config.toml
n_layer = 14
activation = "swiglu"
routed_scale = 0.879
shared_expert_gate = true
n_kv_head = 1
norm_eps = 1e-06
parallel_block = false
init_std_up = 0.0277
beta1 = 0.95
batch_tokens = [32768, 65536, 98304]
Below are experts of layer 3 (counted from 0) of a mixture-of-experts language model. Rows are named router (the router's row for the expert), gate (a neuron's input weights, with its number), up (a neuron's input weights, with its number) and show model dimensions 0-255. Each number is 500 + 50 x the weight over its row's rms, rounded and kept within 0 to 999. Numbers have three digits each.
After each expert's rows: "gets" lists some tokens that make up at least twice as much of what it gets as of all text. This comes from a sample of Wikipedia text that the model never trained on. Tokens count by the router's weight.

# expert 3
router:471489472503556547439534532469563533558434426527573596544495487502422493501502398521531576561425400403339545499447525589493549523560561594465437551529503500526568526471548497520475498483423511466494422527586420498519524527451523548558502468485483464597525522609464499469528503477482562523492472542466513479502539519544543510422467516506413458510456358491546542501462477441472421449504424475512415360565532518515496545472541591451493446523476529456513535575480501548568496426517590486447440454553446504450477496492388433521426506522513553523513507565477505498511590467532554440481499462475502555485502457453514496490461405422456621427402513529543507400469379497469572511462569443496503423477477557451562448557525551545544477474493501502537593495530578420525461450497437
gate1:433503488484487495492505491530506532529415408509464482488493500416643417526499452547523541470562446598427385580507495546473415409505477603473505484535476500489535476529501514516438578560430515518540512498528478553564557483365580535538463541529518482463522415505535522437496607464451365505497561515514472497481449416415523532487540421469498580509382529546546460564492468563467515505537508499526503485451553503560519483556535491414434595527456429549528555596449529516438528502506592475524578379526598456539421434439498597562485489462500579511509530480601497508516550562442451541483483461507630481545485560479533518504542609488462501542510550460475544468464574571540466449453568477502483483468577477495517457473464450461483547475502458458518475499611514426398529455564549
up1:569575573567444507612523615461451510457545566473505499468474521547459500467511421534612462563464542477505498453473558511432579645458446423441532434515446484502429462465462433514463414451573497576496601529534508483496396594561466465522565441415416518497560589524526525563535423512562508491503474403472524498444465520427562560469503532522514486523576509482499500407546522375493432569435524533450506467508531419459421473496504487488481451412499471435503540519437469441515328476495464506564475512537469462491553552530521440415464449486454486501505454459451530518460508505490594501488525521491490463504509422610530535456485425521533497548375477500499571524574500491446517468517436575412523519504454541571455485527523515494551552535545517471456475495458501543610487560381461
gets: " in", " to", " and", " was", " as", " for"

# expert 5
router:483525497475455500465435417558504466454500580463416539361489457464638484552508525569539460484497491463614493511551503505491457394514525451489517525466507484522421624488446468590594443585561513451492468522524551416510489564572490481482591354436414440485415545463478503564449494543464547505454557482469427571578421531455481569532528478473521536445466487501514485499452496511498494583493534500508481466457432552458574616477455440517526502526570464442519449408490499436475531528515475455473585508501569475510494546535555523490606488482501519516550459526491456521474386481408471548531539422571481370484521500500461574544510531469467486543499432474509513514552563407573433423558505442578552441551564497525506526452503533457521472418470544530524479535627415418414508515544504
gate4:557524448497514510528462442552516520495553615458493377539489543548563545479491500557357477568557580486496566565437485464441517501561558529519415472507568481489473547504458382559536513490509550493639515415407541519570575498498525578549525450496530489438468485548568539601510495569589548531483522487486496473529491459484516497543522548423532484512569542578480533545488445468544549432546431523534483575472438602560534476444427399511562476497519549476615423506567464476467480530488613509472398434560401597407494499418526505445534492517458489490556461547585465479424512540482528466456547513519516359474568452463431529501500541567490462530488525446484433433468558439441481431519498448500443487486575492542554576489505507483549549489539507542454550413571533578516467505517557
up4:549487469524480521553506561504515476511481591539491604566469497561547541486492535569462429610530548520523422532416441447458527526521509450478520495612610405450499552446500494567598568524500561521528465564595548535588587581473472529517503497466483401500443504546481542606469608518582479559468508513408556512546426482473516526474466565554514506454498453488511530507525507475556524487549417477543499494457488485516390556543473483558547534504530584525556501531459409595548507516478543407473447446540425564510519553462484540411530552516534551507513674494569482546490501611493527412436567587516513416494461430507331495530496517512528538504487592513508483542409605491517553516490482457488523593478436507479562529499507558479517535493529530565498579493606502496502479486450512
gets: " of", " in", " to", " by", " on", " for"

# expert 15
router:520433444587533540491531566447481520569438577487480508438534452518354496526539532517569437510432471490498489449492456424440576496578541521464429518503586450468523441403454499506482481530500473421459503571498493486544506592424488528578449488489517550551466532592499485521522474420544529470550555502524519463580479477569501468443538509509442572486457383481588547539423547530618526604411474521516438439542507527487439583498526522550537509502443472562561508507535569556561494490544466474466429549481512483409535576474544547551553450546519347524480517599358477467505472509487505567551529591503548495421497541495393555546463491455553587501572548465472535488472561479562523418561508539506513440512423502558520445606435456538493446446459426476477444565505460498563475446582503
gate4:550447480560514500455464443425475483521509444522549485383436518485482544587487431472581515428453398497406432346493571527488505478515460519472497452418524502492513514478486549528393492518582539470473526505525466425501546468493496479503520466474417565465466507554517508588544529545487539510502541523461452477545473496470569536516488494487487440484538366491500502508405472616574443448510460410489483489489587627514484419546534507484577430501511528556465482512542505429486558529534574520499490426659516517503555490601519399528522518484516508542484531474567464554581447520398430586589514479504532459546565444494453557449493485523568528534489481489462505437611542487528458504554525451478529458515390388506599521513575384483582574469413503520575559498453495535451505474570557
up4:574488463518489553529551469452499569473511543521516486428475511518472511530465488584492560531454483480454424368431527522531468421462537368458430453383498463507440514503511538480521494524548469479408604490460505518511471465513492457508488441484444497524427517552510535466530605529547533443493475471481567484651471493577510437527546452465544512411489464513405491454344594587529535449528543457477534432587572575480484542444497368501544469434532486558457470547557629393565512510494576455526475435504469523487501537490465407545503579530471570570499549571556546561525529521424506471466469553532478504438450500500442525513558465508590578487455416569487515397583499457469472503467507458544546515544460523502494489544568450536446508533527486553654440480462462557487559499453450
gets: "\n", " |", "|", "-", ".", "=="

# expert 7
router:582506542523466423498501576553529565481484463491415422559488510552595557519480457519483441519597541533579525481424491495498496510505536492538548539444516515517514488512471556522520530453589530480469554437457503584626474494543512561521491545507465572494510548470529513537524503550476470514371583519462494512506595543494495463514514514521562516511512584486485406462632463530478594430525517489513445583482609422501612479399549486439475537423483464508528611562508418534469478537528504472545521502464555479573544447528425658411526392494399639482492449594514500472546452468480445435409497504484520456544445517542485430476542462406459495492515495457471573592451665532496531528518511513486482575508528543492519542498420459466511482567493489513550431545504508455438494589474559
gate1:467530493580434411555608542464558483461554395417571381493539540506556482467476445448509442509568443466388498520394500558581470488486486580521521494475516507587539605542472510595444653518516519438524448502528383519557532511524531461517555515479470496488504442623429520542519534613537564522488550542525484430517502529563496483436493513500631545462535466487533436538603513492562521455506417481568541457495513579568555529462488549502503535525466492575590541568542493543473494491522508439508485469615528488567527473538490472471503406500451538524425449543454604496397418527487554494455488485547492468532504508464533519488588677550439536413466566473461567532438467490488516511519481504544506461474554479488567560516422506454471527548515402471478502438502516536465450507497507
up1:525440542552487513427573546485491559484544473504476368469541565382506451500540518481538421553432490579539465429452523516525512522400467510542461505622443556418610507468395503450482579534580568551515490491471535465508460493516498567446467530535524382489571428482444527499462462403524456507451453468525505492579570512454571516513460469541510454494532487526542447441598459539485448444516518557450451501428586483513452468477547602588520640504501566483524479461516528591396566530521459507451508493471517501569422542495535603444554516556540440536515555457485494483566503580573541466390463450453446616525556393532390440503478457490532558527510428452468422500560563491581463475508545460488484452530503556540534587547536465505450545503485498471502480584467459483518515544506566
gets: " the", " a", "er", " his", "i", "o"

# expert 0
router:465448415568565436534515492364465559510499482497522494478505501505382534545534481411512500588412474570393478524485461466502433482498517491481429491436479500496630484440572480405526458521404513481569475475502473471409481551478504537577475397502479543547620533597450525413470495457442494548485480479534411400479513454545548553412506534415540438499437455509536561482589455422511453475472359486418435457575480467458397468396516551471507491504504518494508522585492557534508462506485564483473426484483387545459470571505551454514540446511443514483531509509445541504478577462518420528436517453456472517460470517447469539433480437495459574476422510535559598436475410509504467505563588539483479505489502547607557462517551582545467470479502525521556501432558493579530414494485468
gate1:392396436446474528555490449409451462503543505487491529415580478471431558514562578544529520588567566509503417521578491501528550466497465524516482573460432477474531497543454509413526453476495498557475511527556558469491518538484467448479575487527531529419498490508462484437445508450485508455568536504512498529442549423509530444536470483475573548438517463569500482499514519431557430493539470563541598538485468524520405538504448513509484568475446520516488479448463506380482538517524449558575508535523470453443475521448534553492618538512480439475461504572503589534508504529481504518479490399496488471576473510497490565461472385582553504423667595475539571562441433629502489545432489505465533473566526626488498521527483476527428476572642541442595559475408426638462444440491511
up1:473509473427523458470486487467529550556521507391442525576520472444415471394408468492478494596496495540397460554545548460476571425514389520578543567409472438478526518501433421493612556441471471571509444558503565469494487486520520489549524495458465491526506498573451585432454519585477439519492541509457485558545491450578512496516572508500500480487478509562546506511509528451587459643501524524504553523448486549488558443488562513450505428470540553541528483453449496514461506453517427494590453526521509474492492475484553393477521491501492622428487454497524565524510564588450507495531538538443450490506471501538482582467475432517453578473578498451462557446473549465576557570465406640505461564562525514491541459447494563524420479503612592430623514470484424513527515331455485
gets: " |", " was", " is", " were", " with", " are"

# expert 13
router:525444448501556458419549579459419499540547463511529450612506587486403466470507500466511503513440571386486486474481485503500478559506493433443466489504581441518638410434484537387486439463373484472487512511468481496502428560493498516538407544487500556553631455543402549420530513475519599545546450422550427460469466473532512467498510509514557489505438411525557510461586476480572524557463483426553468489522494486530350488516560498530504460464444474514525487519508454619546454480499455494514397564574431475478505434483602409451467544500426462525529379546414479497486514484550459466474565562475483481484476460486565565519498492461485538490465426538599476402446543547461550519524466552446524624525434542535485420476582440479470495580508472504511492514436475456532515496425460
gate1:495452431534519461455467577487521548479501529462471374565519587412522511512532456518502409395511447396521356534458537539542517563613533483417558464503555508481629417492535545574460569455442532504541492551442515507486516522383503566517503562539456464450488486575490506535572506475520541499468577501544513476441515504489533429499487473520579502518464600467547449389504462475554532426504481469481509516412447454595513519564577524556547526480484520498529481463454493442453587541470573544455391511418492465511536525516526454492522463454626396496541472502428399519520508535538492525546501467468525481502542437436516545545437519488536444443589484517545532470548448457576445599416564574519470500381472506539425517474571537420465485570485463499505579473561548472483606506424520
up1:511535483536460461515418501465520534575520580455494402546568589430540469469448402587467494482523401482487441501522510561455553524602535507380577483515537508462563533534519487511474509468407472461521455517427499616535571477422523498541557542518545514440516505522501494525527503477484559500519586581534464486475493531497493479511586480477372476468428494564454451403495499489545606469509532513487514584424494572702430509505489552584477480478461504455510414473518448492465560495447481535426464458556468439531504515536504495507470527467560451461471483516477412553448434549567488491584517483451501545448524402485535454524494554436460462429569508512574451385498438434583452561464495479491441528441466433512423444434572475507480416479520553465473596551512452431465638526464538
gets: " the", " a", " to", " for", " =", " de"

# expert 14
router:535464488545525421533542512526620513521454538565525500499561443481494504450582450524493468467400464442474485449546548540502428548502548555570440503467467453562514488429629425524474541425395496524593506466541472543439519418340508406512426570506493578465555419565495506548572528453564539458515529505453617461465489508551545487549509472451473463507511523479552497517479399454472487472474429509461536510470572442495539454516477591464432497544386551472481517570591547470536454460519612434506453481439446608481551541446408551534502515515505475548498585578542460479528623444517451561475490556444511543508520553424463477504459410514537477459490582526467511561511383539423469517519487528476532552496442610446484476485525604540482444523505492561571526548513486525580501425465500
gate1:523460446558527462540573402534486435440473454521495371486423522521485482504531433576507380460516541592465392433508479499526530506514506549543530435493470489536540487481486470527462439477473521469584416434531501491498465483470476588450479397535452469469461535552554494567536462473486438478454577421430521436450465520549481547513475524447462527467518460518434522465493636508555523542481553460505616462495528511496530507395465471476485470437492495457543531403614488456511623487553541471546505532419534551422450518543603449514554460487496455482524477496512453431523362568450429603489454522491554489506496499533494496563510561511487538436449562466561494518491503454591436499453497573510450380490526509620471543511488441565425534471376446349496422509608508497462465498482509
up1:507511551550544521533529431563474518492581494503374553533519481552437536550447522630512514549442444518470498545490454566506533607535515458554475486394492518409427524467470462472539498487521398495570527555625391581580436433555545554508546499477546484586492515528553533578437459460513492474459444557489522437483407533511466423455535428459508521502419470517454519457417671502481473488509591472529619444551539592513457550470491499505575464464470481519543502457416542484505471539509540479504526480570453498527540532489493494506436512456539447565508465563498459506497453591381473551502454532594524522483488468561496486496468532504509501530505470527531538491565495439571486508443561561513420380409448477612469509515450510465566530479505464400506560582540472447466362452570519
gets: ".", "\n", " |", "-", "s.", "|"